Weights of a small mixture-of-experts language model, trained from scratch on English Wikipedia.
Size: 13 layers, vocabulary 16384, 157M parameters.
Experts: 288 SwiGLU neurons an expert, 2 picks a token, a sigmoid router.
Training: 1098M tokens, 5661 steps.
Below are experts of layer 8 (counted from 0) of a mixture-of-experts language model. Rows are named router (the router's row for the expert), gate (a neuron's input weights, with its number), up (a neuron's input weights, with its number), down (a neuron's output weights, with its number) and show model dimensions 288-383. Each number is 128 + 24 x the weight over its row's rms, rounded and kept within 0 to 255. Numbers have three digits each.
After each expert's rows: "gets" lists some tokens that make up at least twice as much of what it gets as of all text. This comes from a sample of Wikipedia text that the model never trained on. Tokens count by the router's weight.

# expert 8
router:128126112120105155174150103180145098119069149094157150113131096167134123107110099132105150179094123137137136131153136162109118182100132139149114142151127158139143118131132109117130063146108129096082129171148127113113138127111101131149181116156089122107138147118129106115083108138098139126
gate0:119154127117127067153127125067089153163135126121166119160162128152140113135105135175108138106120150186138127154128085164126124158128106108138128160130139138106100130135144158111156122136121143111139123136137115126112158080107113109165135124134099118160094151137125116167113157077099147147
up0:123158120074142082146128137082092135133142097125185112145142141132142106143134159188097146132131133193090113176154118115134120139138123117160139144116125122103097120097161128134161152112129125103133096150137130128103160100153111128157159138122126109164134154121132131157150129093059144151
down0:125128178116110131089097120120092157087148129139127141148170135136132124128114093144142133091136136106141129116152140091098147128153122147148135150148127110148112135145138103119114151145152127107152135117123125175152200133181104114156128154123079113112152116095140115105137095151135127141
gate1:126115160135116150103136125115138155129093114084125138157083135133107150126096095119070121143174096110116132113155091123120152146131155162140144117145087124128154145203141146173138124128114095119091124110140097157095120145142159174113190127164130106127138093094160170170143137134138112187
up1:140137089157120109113106147118137131112136137149099161087157130132092114128117106100165130101126137136128141108136096119123108088128143097113124161105146078105140125092079133123139132105130151169123129127079114125103173113132090092113124109124172145152103138120154106112135180153149182090
down1:112106159132096121100121093083097131104106106111119128153117119126107177112132112107178112132134117138111116131121086097192100157105120129131115122140125101151128140106179110118109126108088125147132086089148183103170138141155108104117141140123127126151099121110147133085113121125145118092
gate2:133132115113107094140135112090136093159090086140096076140144125098112123116152122120094115154155148073127109130138149139139146118137148120154165120135100199147143142158124159141123145138113143162108088128178117149153101120104111113130084124132121154123120128134125122102167096084111153158
up2:139104174153153138124124134136139124165185123138167167128130160131131131134137148139159110133154114144147170133127101117147136150124121159127153129144153092149152116155091129101119163133136130134145119135141115144099159125145149178132130119136074110153106130097130146130109117124098131071
down2:148125091147136148119135133146175108127136155100147120133122173146097125163114122145116099116112151115109094123156150090100131138068143114065123110137149090133090187136128097122168113120130094155120114136144123158131168115105151133111080124148121142096131132075128175140100140166136130168
gets: ".", "|", "==", ",", ")", "/ "

# expert 6
router:112137134102105132109105119141123110138069118121119151168120123107123091075109093096086143146143138145146129130136134165147142130114150124179179165140065150153136138127122150112126089151086144126121152125157135136118162112117099137119145117140132126134132135146142078138134130133116109147
gate0:134124084137136077093125134162143125125172089129137139098104115098103102142132137144146138133168171119146080139128132108127152119087121166147143128168150144105094149158118114111119126155126123135136151149152148121108107117146132131161155121086118125117142197085090081129129143114113116087
up0:146148093133192134126126124175103152119131081117125133148149118102071090111108135167145130094128108145153141105138143136106143125117102087167117154148144175165123116157152152154119158111119113096113108141109104144137130107154062120093149124107122109149081169179128143168127158166139143100
down0:123105136139130138127118142162100093102127160117091146128129091136136096114141113138129084147138163118125126179146116159143097118108082128137135164111119100137119132123145139119133129158107148150139116102154156112118102092131137137122094153101136146105109111147147142116150145140113129151
gate1:122157127097137113158095138121123134103136171130086130137168090156121166141102109147125098116098080096114146094127136162109118132102157083148136110130120116142140138112138116124118168161164146133103136161111100135153132128105119126131099131111136161127103095094120147159108126176108114128
up1:156098135116122137091171112149153150108113111135138103169088096151162129109160147158082149140103165126076122160136101154121125127097138120144139114125114187146131165146078164141186104127127168108125106148129126131119172119187120124118151123127160116139163150113161140131127093108120108123
down1:139156147130113132096096105144128157175104099150098117135108155104115093132133107149128151121102136147130090157116142065103179131088120148127102149131132138116149094152144133128102111148106103103135075127146183111109123155153165122098125157124128147169146102141110139163144175123127141107
gate2:157077128136088143138114122149131105078120137136128130159138102093099128105125141149122142143120152163118114089183117124126144155118150128093143139111111167119118112142102153127138110146096149141118087105159105139122084149139160135162129143116148138128102147115127113108137118127126179131
up2:132154139133124098122127078130131105107137166132135141156119135143084095127123114110134127083070099096109110137141154112115114146143133089139122064170171172095148111094158074115122119137145123141119098082123141119094126119159167139109121145110119100142108158144126153137145154157159102136
down2:132123104111116104125152164153091088131165101168132112108154134104103145123146107184153165096107082146111125107135086131127136122129133112178112130158101149089099118115124124112117107142109134136141128136175106120122138121090126105131140170112149110121156124119122133131159125102114116124
gets: "on ", "this ", "which ", "who ", "It ", "This "

# expert 14
router:112148119121122116152105115137129144122084128134109131170129130143117121103125119121110124116095171161134161113131121143105097120118143112145140145139145127165159063104124119156177195130069131099108116111158134141121165116110113113116139106144083080137107107128145096100106130118109161169
gate0:102121120151159124135101105215098099131083158104098104111126103141162105097108126132158123157150151170133114140162160116123157114127153115157111100123109133102099113103107126112148127168106073153076141127098110133068134152085102135157126153130148083116123154109142168156143125136103091116
up0:119066136129149133128121138175071125127087122136111108079101124141131124098077117127149129141128159168102091140128168104107146119113101114127126103136123125115103124125118095114145131128127073141095098146107102141077111157130113128128115168119189104105108155133115171125159119148110133114
down0:136124140100125106117096132105128115102193112151136091101141129123138158118145101134056127133120090103121107129125148097156131125129138133121101112118121101114162117158144069176119127088123172139099112141129133113155152122162112101104062106153121127121088159105102134102122138117072122107
gate1:092145120135118120078158153124087169108121094143133125150124133128100131128143137112115088113148138135101086093174117165143149142158110137125138127125116098110157110154127148113163102118127080070073124154110153090121159146099141146117150118110124107126155156140116104124105141109149170113
up1:144135171155129091124124107118167084139148144119121161140115131124134122141151136151099180134101096150130158120118123083114163131121128099091108113133160055123131155105123078142093135113116193155127116114123114091188138124139142153068104141133131137132133151075137133135132156094134122122
down1:194138083115124110151091097126129153137095182132157118063148136128123093147086106095105138098114125096095114128176146100123128122114149155129128114096141131124075161155120116148119036147169163199097136154140162188137126123185161078147114148135081152136144144153126124129148076143111101047
gate2:102158132111120132158117101091105106088138116129117118144151104095130104162102137135123112126095126153139145144135148141098127124091115150125172181117109154105076115109141113116169119173131109121079112141117127154139145163111189158116144154154147139097152122117154182132174145100119120141
up2:124105147136113161121110107150135159128119111147140126099130134188119121147125115102153144117107088116152138106130130119148111148114147149114123161125105110160148144150154129157138116088126177156161152119145158110123111120170122129138109110150126157125161084123088105147132122178125125141
down2:109130138153140121133058162054107135139126149148145152149132073144129146150128168104139179083133112100163119102142162144116145113152102112116127090119125113120121135145109128125143103149163138114123126091145093090165101130124160144118088119161099139113104130128158160142078139126135118137
gets: "| ", "; ", "– ", "E", "Ch", "Z"

# expert 26
router:138144092138136119134096122124103136114087130123132100144162114130126118140133128105116140129125127152172121128146096153102168116116124129140128134137092110140108070116104101145151094168118125096087103118094138132134160128097125102156174101132064078078129093142166118164144122085100112159
gate0:137119124110110105156104120113158078118108079168169149115127084097146120138123101109140131105157157116118111152124112138125169122133110095178108141138117083107148112127119143164149130174125116114110116128153170170151143133144131150121135117107086125110119138088152081134146147166170161129
up0:143114162113129173162102105134114158161102133143147137125127103121106134141112114119148144128152114135118137108139141131079173076099146094147100134163127076108117091074148102118148153161139154172107166148128134156145116147133125090128144133090118130107111141106150106128105088177143127147
down0:085125096094119081102149169146156165156188138106139143143103131136135138098109106175137114125135111105112099107152119149163120104112116128108123101113131190114098163130128133135123192085150053094123155133158124099111140136115153134119088135145135110155141122128086161127131129122134133138
gate1:101104094130114128125129103115093083125068140108099143110171125104182124094076140118140146142144162147163122116147128115151143132121118098132143122109112107116152078122169132106146151105143145113079092090170119151170171149117118123128141139160160105130127112123116126140087120130118133123
up1:123105117138074098111122096115113166130118139134091126100172163124174128123098139154163137130131161111151136100132121129130138087171123107140137168104112130100147120107154125152162150107164157105105142148090091153161141122077135129090120140146125096132133121145129162135105133120111109136
down1:081148138103092083142129164131120144127195150175141084137127132156130120141111104131113099152131120151117156145144185126111135108126130134107133152162126158164090127093096105123159164126144190073135123159128115132138052105133127152141120141140113159115151119132140154135120138129108142105
gate2:158120097140117156134133075117089153141137120135159166151091130160125115160111134098136161121117106110172101097133115102144152102130105118144143119162145104126151124107139140099121141173130150127123187086070130158102136174190175112080159138101107144164128113151185157136151135101148113133
up2:140166132117112134156140098148122181147170134078154129128140148156139151151142152154163165093152151098113150104135158117159126137097124096094171137149155147135142153088127108134120179121156130178110132126124082154131110156090129113102121140145103114148147117148164123100136100126086096129
down2:089097087132165128094130138144110113116122157134084126136098146142148132102126113076113137158108102091132138157128136143102101168153110112097130110102170149154123118140117151112115119122112147143118124133131153130137160136155104159136136137113150162080156115138118156170086135128151081124
gets: "to ", "his ", "by ", "s ", "her ", "John "

# expert 3
router:112134112112133137119143124150123127085100132151139135154144097127143114125145133065128136136104152161149128127137107146109121131136145106111140143131066081131178109133077108125173099163141149094107112091133149158134177136123126101125169103158165127115119089153145141133138135128094138162
gate0:128113104103109117143135107134143119152129150133165128147132135091143107112131093079176122137089102144139126115133147145157133135148130154132130126126098119171147184091095106123146132138142116187091104140123114131085153155118127144115154110158135147090123175096144128140129143153123148122
up0:107143137171107129099133091171106130147146136179126158096140108114111115098142146125124078139135143122157135122137106133121121130102132121116151122107148094141124141141117140139109131122132147131117121132152127142143086093145148114127102148125127138120129081122114114132108137113140143141
down0:152107141134140134104096097093127116120110131134144109139152116135129133151133114167103166136094125151154132075129124139102083123137142108145147093167113140113134109116090152152118167103116151116115151118126064098101144097102117111139137127169135135179099103111172112077155105155122104176
gate1:140125104127084062120139144130117134110113116120103093147182127128130090134095092096091106116123150098166098110114163117125136136102167124154154152139082089116098158166134158087178098117117156099118090117160138167131105141096132133137125085142143129125166095110126150155138138137159130136
up1:147132128106152138159145150109202141111150113143141156122088142125111128097139098116114142102166135118152105139130131108155121151178087149131113129094121154112082179113146133124076160118109129145103142124119133139145081157142141117157165078176119131119090136127114131145162115098139150124
down1:133123110125121110130143120120112061201161126147164140122138129092118070166120163148152114121110138150125120119119086140106107147111162153130149142127134130082129103129134154127134132136059148110131132183121141161105168136119154129121131134092103095128163139142104151119137166140128145127
gate2:110112126106129108124107104159093108114076125105148093129150124146121167120109093139142110124134141105137139117159109130123125146121133133145142127121122142118144129148137109114157135148119138151125072161139149147109167165136184121141166153122063116114113100149119088103124111134110207134
up2:136111130098079128154133083111140170128156156130147152056096114123141114155138141122115103121113092138146112140103141147102160117124127147089136128102161111123099088109124151157075127158125151130123176153122164097108129126153109147115124126132111117130135119142152121090147105094097102141
down2:091121149158142117124143144116090102153138136066150121095158128128135166139119149163134127117133144111132155168145113124068115152139122122154167113135126151122186143107111147141138087132102105128084130162122108101149191138117134158153136138098102122113117105121118095138172085116111144120
gets: "in ", ", ", "In ", "at ", "K", "He "

# expert 9
router:114129078124119166109129122160162152149113148126133157130126135115128092078078105121123116103117184136153118139143086117099127143112137126141101129168105125156154088134125106142124076172120112100057121131142146114097134111117156111117102092122096126135112126127114102120096113152136162143
gate0:127116134138124157134156095180146144121131171130120133131143089119117093115096079170173119163143111152127138072121105130115140126106098124147215114140107121122146111158145100151142129117145160162114131125128106128129101142145139124135158113102155138117130147113117110102109120175124105153
up0:204138107145098125100143143128103114139131101126141116114134132132149092135166166164083116115139142132192138149138147143161141147155114105076110139080075112121102129156126142089101128173130088112141097125143159123137142139123128115132087156128141138123151150129154136123130121121142105118
down0:110136135130105142106134121132119116127141143152070092137108150077118120119099125144104135129127121108124140111088145132152117160154144124185147085087108127135136158147106121125122077150155131144115143157103133175079129075153163138162100131096138106074114160118144112144130116109142149127
gate1:099129124132097125102140144145140118175102140172119113167145141115118081095116136151107122110115161153165131126144121115158158141175090142128190118135145102151137160125135173180123090108085120091117102128150132157143093132134118106179137164138095134107110140130163139136094133163143174157
up1:128141102125111145134146095154132130114107142180147108142115126094148124105102124143134147151167114142180148116127154130151159161076118187114152168143128093145099135165114143191111112152163167151148085131108113149109155178097114164129110116115145153098126097118112131137129122138146082118
down1:149123140123101141140135156099120110117115149119114090123119124124146145144180135152108128181147123122141116132113128146125205137091110105126130119138136100130150129147133144081155136124121149099105168129120106106105118132106158130135102133118144128109127100135130153159093116124141126105
gate2:114112081119142179117128116129153120103069144120114121174112130076139091132144188138114105117149119127148097145145144127113175134133095132146140106140140116113122097128147119173130101120160098100113090124170160124161142159131154107092090112128133136137126143153094126123105138111106089125
up2:102129098114150126125148102115152109077127101105122132166111110119100114043148146151136145072146151132101094135158161120110123112109138109137125116123163138102101148100098132130135118124116096072142091122153136140124127119103126114103158138127113136177148156127101117120128143129078133131
down2:128111118136148104148122132129112114122155143092093127141106073122084115137183119121119124123123168137076120153121125124148088121108125115159111135105113094172166115096107077062124138138104175140143147130168139063120127122118113129154211112098118127130117097143080144178123142121132144162
gets: "| ", "201", "|", "200", "F", "202"

# expert 13
router:141125115113142138144094128127147103108134144101148112143172099154142138107098121115116111135098115139142123107120107176118097145078137123146139145152092165114126084165119095130136127172096148128070143104119108129126151143112099159116140124121115103104150071180177124095134125117106135137
gate0:155135104139162128091108090104102124099131126121134130120145100117123114137160141114151094099159180105183114114138114114119137136153128106123148131160104171169125145144108147122143089165156111132074118095140185144140126136092134098158172096130077124134143158124101143086135096134138182155
up0:126153154096124125124131109141128113089128137104133090176144106180138148096138101097138126124113154082112160174132112160129126130104150135143148148140103120149095115141130147110128138172120116126091127140125104128119132109064137125145203087152128079112122175103142129137142131157156170182
down0:138122135151141166127114113134134132098116120124153117136133145121129128103161140122142143174137088120112104112152103143124156123130145107122128138161120180140132121099114131164095155145108124102084127125124143129101127117099153086139144152116104103107126100080125121149145122164111114172
gate1:107141118118102156137105121150111163118117168139110145138144122126102113100139096138065092114159153107091116093118146177133129101161131133181129096129116092176128107090129144132190113127140160134111120176106138133138144116110121148107109110127136134152100151105154096154110111091129184120
up1:120046152120164133119126111101132113156125132135134076085107143133119134171154137092145153130122160176152085233100157119120116109122115102105112144116115155117121118160080109129074108154132092111127074135129124118137155120135127113155135134133116127116148132133119144115119156140153083145
down1:097097112109128130115096131127095146145125117124150126115139126106146120143121108110179151125161164054124102106097141195140140084120102164126137106145147124081133109146116119106120081129120156160127132124128140144097160142134134122158172139156111142136135093138162177150106122109131128094
gate2:117161097051091121145135153106112140081166161131153108118161131120161134150132110119158071105139169140136090129110124128142101086123141118136132090108098124136116068146123101148134150140140138117120151108134155142155162145103113133120154150088081124105113137134143090141133069095093116132
up2:195114153107104112157119121133141149127112174143103155136129097154121149134114165128175157126154151163120117139131123097129114137151085122119122111120120140085126117079149119084099125119142089137081110139133096127101147139132119158114124117089157107143151080151134110140132127124138137128
down2:057111124105101185144171147054140162128167138126131112109128137130130122092139108109087147167171131131113137133143134122172096155069127150144136116095125098102121131192106169141161107125115149121103117141182191087131099140133164100165116112144183146107154159146137092140127125156124116129
gets: "\n", "|", "\n\n", ")", "\n  ", "- "

# expert 27
router:118142130125155111161119096173139119150114172106151139142121100109142128096090125160140125106101165137141127127131108145124151194127130143130141156133122124111150122110120128134116107147109131107077110102135155126129091105128113104119149092159099121143132147132139144128090092152102152146
gate0:098115123099114114117091149131116119137100123094105117117138097130138140126135128114109159138149117168104121085151172115128113150113125101078154151134078132133147139121127109154125060175072174117120147152137125135139123122110154145142105168147138131094119114116137120139120138138128155108
up0:111154122149165151129140118107131127101123110141120092151145132118156134162133106115113118145128135125124132119122150158127125099115146149161108119128148142122112129142132142112131162105136099151124135113128152088114149145126132100133141119106117133151121119162138140101127109130144090143
down0:116128145128138134116123126186135087133090156092092137092096133133151106146105150161151144091098132108100144150102100129144159106128154148106106110181092107108160156109138146136119121122171104170176118121155143138135111118151163122116129133145114107129125116135135122130146112097142143152
gate1:162128150179158110123115124099132155189134109178101125159123141141152125110096137090129128144111182195118085100150125153121122117111109120074170170130086121124194127130128108124163127170114155117107111150149122092103108114149120138138110137101109153127172141051150144147097132139135125103
up1:119098132152135100137142138153135118131144129165084110132170104104114142110115169118102096121112177136117092137130130162164152145121132137118110122113106126139174098155146135076114111141124162127113122089128112102070100092141112129150133110126098105139150076129156156146080072119143142122
down1:135146130120122125092110152151139090098139131157085142157088138124114106123146082163155134113096146091094125165133124107114189141134146145155138127138123147157115129120102139124109121105130098108131098149141117157123159155128091155098098165099152135178135095199135099119133133105121133116
gate2:117112086114098133135102128144125117167118124075118126132101141100106144131161122134128142089122163138161173088125133118129173136146154127139110148143102099142125108088126130137138124117158119087130151104156113154111135077129131123142152112123137104140129130161162145148087135176183152183
up2:147118130112146104140078120128140141117109102202156094125169138117130119135146166153127122137096128132119123135069091156129112123108123139119120107117117144105148094124125120154119092110126136164076151149148180080126095155115121132126167109169109126120109121138099161116120142122110136184
down2:160163154103113096098121146121134083165093119114128099137157102125101120099157117111135160088168098146137131103162140117132124132144144175149114114100124093098115167138137136081110130157151129128147140107088143143111178167118157132128122149128134099150126148091149125155112126135139150126
gets: "\n", "'", "|", "s", "j", "an"

# expert 24
router:136121118104192133125123135145130122142100142141136118108174115132158115098092133138111114111127114137166166100140108135104128121123147130121133148145082136127156103151124148141154098176077159122074134101146160119107143146105131133148133096140099081091079100131136079151095143191130175191
gate0:131136122130114115128095128116120133138150106122094117136136107119160135046111143089090126168141141135173105100114163179144104132104145141122106092100132156137159158121079150161137125139134186110121173122112112120160137137127125132132110137103130116128125139125078105115115105137115155140
up0:120148126157126145108156116127147124098091125170099105117120140105077139176146125122157129116145147124123129175152080097074161109140139132136105134145147124087123132090140098111092106113132107118178099137156132118097132131135125107135131136133101163115141145161172155154188112109109118097
down0:139127124143117110131090108132137128135163131121099103111163086086159129071131150115110133193139159141161129130141112117159076148152103099107122140139108138126139161123109151185127061126152153137167126136152085070155111138130129144091125134120100140129136137105096102112148145126116158125
gate1:134145159113122143110113136138123136113131145124143128171144079122112168137082137113123134082071174163129074184081115074124208124105138123090124110154126138134125106154142140117123141133065170128138116143137132168135114123154147150161164121111138140130106160105133125135143053115117160143
up1:159127114154123160144139110139115130072098070150127099121142134139126146092087105139157118163143134088113081090142103144116129134110131115132094116107109148122090107153155117167156133100165122114107134154118164114134173146130120105133142084123139134125138133122117166145094135160106140127
down1:166123151107119163151077115132125118142111100162121146143154164116132141117152148123136131118111135117123184126103156096119127131149095100082099068131150137106131160091093130123093155111106164131136144152129123163138115116156103124140161174158142126142174118103136082114153097106145102130
gate2:064141128111096152131108133142103118118085154089145182152123135118144157102130136160139112120133145123078169132175142139149144146150105144128108184127133150100057170089125140118138107140131137152120121106120130134159177156130161101099121194142143129108124137128159132146149103092113105130
up2:105135131153123116126067111122135115142117126084095144160152163093148107097109145135099095156150136113096146154133128133111171152164129109116157173170156124133117131109106124174091116165130142159111078128142154102154168126117125138065127139113103116116104126169177133117141108148104138123
down2:127081156159134164137149145130109121128142094129116178076087171140170117192141097110108128104163115090144130133117159122120128143135093141155089129118151151165131088105157132151151175151143154129074141142122173168096150181137154121161086085129129124112104104115128106163091142127114109155
gets: ". ", "\n\n", ", ", "\n", "= ", "The "

# expert 25
router:131137153090112128111121062122126107082089125125133128166148127121116106091123120108127120120117124157151138124134089198089103141121161126162119183140114130127140085120102141127143125147098133098218099114153133145124169163087117130139134141116097108142117104164176085118108122163108127171
gate0:109128124141136132125189149129137153147108126131104129123138124122130137156140108090127154135180129067137085123121118104154126151140102095175142076129146147140095150099148120067148151146156134122119171103133120120159136153145112151152134123118186151136085120112068126175160156067093125178
up0:129127117135137125147139108139134092085121164144129131138130077139115153073134118117132108098144152121135118165131164151139105134155120077114105121120130115159157145078160117133159102084175139137143123097121140132155132139118082131109139106167139112162148112118111170112096075147132131203
down0:157128152109136077155153149131139096077123151163112136147121160156109129122131100115107173129100166110133130103138135116119105150126107103160157155105112112140116130127132164114125100140076119125196088119123110161119104116139133098085152140099068101142115157159139135122121169144132140097
gate1:104115090091122116147132140114096123130108118115085089107125173119175150176111140140162140162117095142119083125126150175138144097163140136118153110154120135133118087157134094172142144141140136099110122101149123135132153128107112116156157114125116116121157135127169110162088178100123063137
up1:179103100142150126128149126103133111127162148132143166111095090109144064126127100143120099105091157114136134130148138127127143175124125125113092167126095137157150150145124166131144088107098097106102162118106152116113120136145136153127135104120166165148128143111150119095138101133108169100
down1:139132150123151159163144132157154155097104134139130165122121192097178109167123129084097124132051108112095134112113121151115140114145112127135144154138138111109114096138076140128170079121081097098184129183158145151130158130130114085166122147147119079126105156149161076138126135128115117102
gate2:134126114105144117156182161144093155147128112125107134113145156132126130066108099142161142162079130116085111114119117153164101139126166162122135110084131134124148109147121125129134134159132109143132156088119109121097089106076120099142147091124151155097144144100140133166101152115180132121
up2:111155136115118137129104119101120119168151161135173131139136142111093134106141149132125115120127145122115088157114152109114138144130082111104107148091152101125168131121124142141153148156116123148137082167161116118142079193116136138113138133150123111128149143110086104087126108091096143080
down2:169116137112150137187170148106134131145127122132137154170131167148134122145140100134139122103082093133093136176136155152126142179168088142105108081140153132158125156148139139125134155136143092129049130143098115142123073147152117120119122094134137111125153128158125105130093122117096150121
gets: "the ", "| ", "The ", "Mc", "Tr", "Car"

# expert 16
router:122139092137122117128096130128078110094078148099145139139138108112133096152059093117152155115103124153159143136145118124092132122102132112125136113144111137118157100128114159150160180151114115113088125116106166141098148173098128122139135128126052044098075113150163096100085121160120135180
gate0:141148123158136145139098161107111081157157161142151133114107117133147088140125188130120118109092177139155138131138192126187178156102132109133152122154092131154138145113155087136139107177138145137121111108099133146148088135139097160102140128121139109104114137109109156136111149119165095118
up0:116130113131206160118131130134134108154106121120092088089099139139160148097108156134119136151099166095105146155099131095135115138132116154105117094121162073119152103137099129113135128104141141115132114155145173087112116119131118160169134096149125179144140124130150081111132153146166104131
down0:142143160131088138153133138124126121121143110147184150127120129114124119126147119135131128149136127115130143111090151117152131137128178143126074162143100160113150117123147103124162071096126155092137137129123137126128122118101109163127087158095130125129130137117108096121141099083118146161
gate1:090109127155142089118098104117123133149122101136129116150114142135147150134163148060088122141126140117145110126129121135116123161138145126151141106186146118160138148121094077135142093148156153146112108118127138130140157070178171139164165076135105126145131132138159111166129144103135153100
up1:163123107122151157106143124165146089140131125117181112132133106104125103097119154157118145143122121157156140081125076141134119153090162131109153182077078115126146104152128169162126118141098140088123134147142138092107125168090125123151115122092144150155139114074096119064127109162132094149
down1:074141141133136134148119131133124135150155131070129139123116121129136127083116085121111144089128132156094187168159133080094111125155146141160126113099146105144126146161122151133187124112144146168100142107126102115094176122129134118135107103129120117091176148150121127131113101144125095115
gate2:104133150117114100193116117149135127148146099116093130171123109142046116152159124145150162142139134118145096159126150111152132096148129131093089076125097109159130149126139128151100137148130121105157084099105122122145121156109154104127126153182136128147131095134072121176122097119135124114
up2:141129146166110064175127151133124086120114106121090143127106120114160101104168097141141149159150140105140100147117123130102120084117078129132153165102122119111156148125145144133126143189134134152131164106143092115169104114107107106113131151105153156124112108097133136150108086140131105104
down2:153112121081150143139170132125123130142165093143122093130129154112115110125066161160147109080114148129032132107167156078170127183124147120095090119128118136114088134126127104120142134104094100082132108143151131121108122091106181137112091125107131130164166146114064167134153168119134162133
gets: "of ", "- ", ". ", "| ", "de ", "its "

# expert 12
router:098143118139131111108110090143127121106048159100134120121130121142154139135105096123115142139112097119149132129164116123115151128113124126124142141129087126152155086088106104141134103168106121103022121113129158075122144131106131124118143093132121137137103092157126127095113132150142141178
gate0:086090125141085128097095136115155116141071154146127139135146125143124117144101081135110108084130123156195109117102123155126126139099134079059128119129121160169112073124136114127165088126133141099130119134119157121116142183139123112127115120120142143101129150103130124138110150136169134146
up0:103188121116163128153163100152142150140163128114136095130107103119154133093128171096101142207108107139098144113161109145114123114148116164170149133149102100130130123123108171154115133134118135143120136103134124141130128109111137140174083138126098109102126121158150121104114089122098128150
down0:152131112172160109152147121120101111158080136128109103113149141100112158087113122104116145119123084193162164136144124119120151145128132121131146117092125134121182103152089147104134142171138166080139105164155165113141180087141166154146119142134091127085120074153109090101133105123162132134
gate1:122132146104110091137106118126089129118098160138159148121137103114113133108140102130124111125149190115117110191093174137108116160141129186148117155101141114075149104140144120098089143154136149145156120148148131122084113179147105097120164068135121125141085150172134087146139112149148175114
up1:142125151170178131150142141132143127154126080142133110140103196124111133165150102125116143104160105126161162098126093115162151118134144106107172088150132105160102184147064137134155096124097138129080144119102152156136130106141106108142124113168146128131111110101151159099145135142150054113
down1:151136106088155114110137117078166159123137154158151143119146153123116155154099116131135153116117125070164112121164089105125138100113112173117118137143144120126083116133122130122090126114130118149130109099134117146143135155114073148122104115060100139093144101132125113176137155144079162106
gate2:065157136086113138117133142161118086127153117142105134122132130098172136144147142109115102118113134143139143144102142109137142101114110145160119128128157142123134112144152093127136147156107127139098130121133163084118161115120108176116110116145111132111117123141104121121172127134118192138
up2:159137115126091125131128170093138158123140161158139122150140096159093145149103121156155161129136142113136081110126159095122124164147153152100074136094126153087093144146104126089195153161161155122129135136136144143110098088131134138159175170124145120126117147083104131097111088083111128108
down2:136167110130142109139069121145111095124097123105129068160107161139146167130120111101125136113120128137162113136088150124166138119131142118132168144133141090158152162137114126132073135140123149139128138138156166143149150141142136096113159143103125148161127160157135109133119172148127120144
gets: "2", "1", "3", "0", "4", "5"

# expert 4
router:130150132120116148106112122153147138109101146104164121178161108103140139164126130140107096097113145100124122102143122153104136159102174134083092132134103132145172086131098128145153101131115091116103115143122103130152195175103142107137153088153105118096130119157152137131101117147131150142
gate0:136126112167130116121096104163134135133133162125120126167141142135110109148123094106143086103118124120134112136164106170139123157121149147120123142103083135102144154108099118136159081092126135145093131135138093107101093103102093158162139157171155149128110108111124145164138160173156105134
up0:109101144144108171141138101108115154108096087121147140105149104123141098157063105124112161139132125106144097105132107075119101086116107079142089115119139124111107107131143100115152159121167146105129131145097129110154149088144143119145169125123146121155172157120073103138115126144112143132
down0:150134148153071136131098135150138178181096117134115117118096173136104123116159150116144129112150108120151155140168159124128179137114134117097122108089125113132181125150155154154100122118124081123131107117152116164103096144125137100129167121141126134104112172089096138136162148125120106134
gate1:116131123133107128138115173160114150085112139133130112168133122163143105095145165122140134145071120093110163143074108100131123135156156078126135104129118090138102125115100124135143110112148127157103070142137150163116149151072117099144114133123143180129143096101080165109122122166149096145
up1:141125147143138155154187142119166134131159103122109160095110097088157116097102141132135110156171141148187152150128142149136129099108115157159124140132129164140166144146135108123148156114151127129184127138100119091142107143155160171133081181093111136120139129104160132137153126138137096115
down1:123124141155132144107152117150098106114099133117098119139143164119107122158136117134109119103130135105119126119110132126154172178100165122134125176087142152129083120106145114121149116171126117166109130118128129101106137123124143118051109089131121115128134165095113165129119148163092114152
gate2:087158130124107091121106105110144087149129194144136129146135147122140145128177087096088177140129101110118125123146140158126176122163105157141188181106119123134128079127125126159118160144093124141111113162124120120130129103127100109100171148112131079113129163137125147153142133111104145110
up2:064129136141118122141153160118149146204127133103123121160111119155122146096166113148153139125147116101106114060128148129111133102125122143094147143119170142124154137083091108117100153123109143156148119143143127117125143117136113084151142146109157153119096094139194137113112099132089152116
down2:125141111119157130145109123118133134125140138183127125129111160124137165143140127155126123126107108134147151122156176155141103137143140130148143135144122107124168122163060084103114123118089117131150125105159121154094148103122153153128173157139100129097119142151111125129135144131122107135
gets: "'", "\n", "uc", "ah", "″", "201"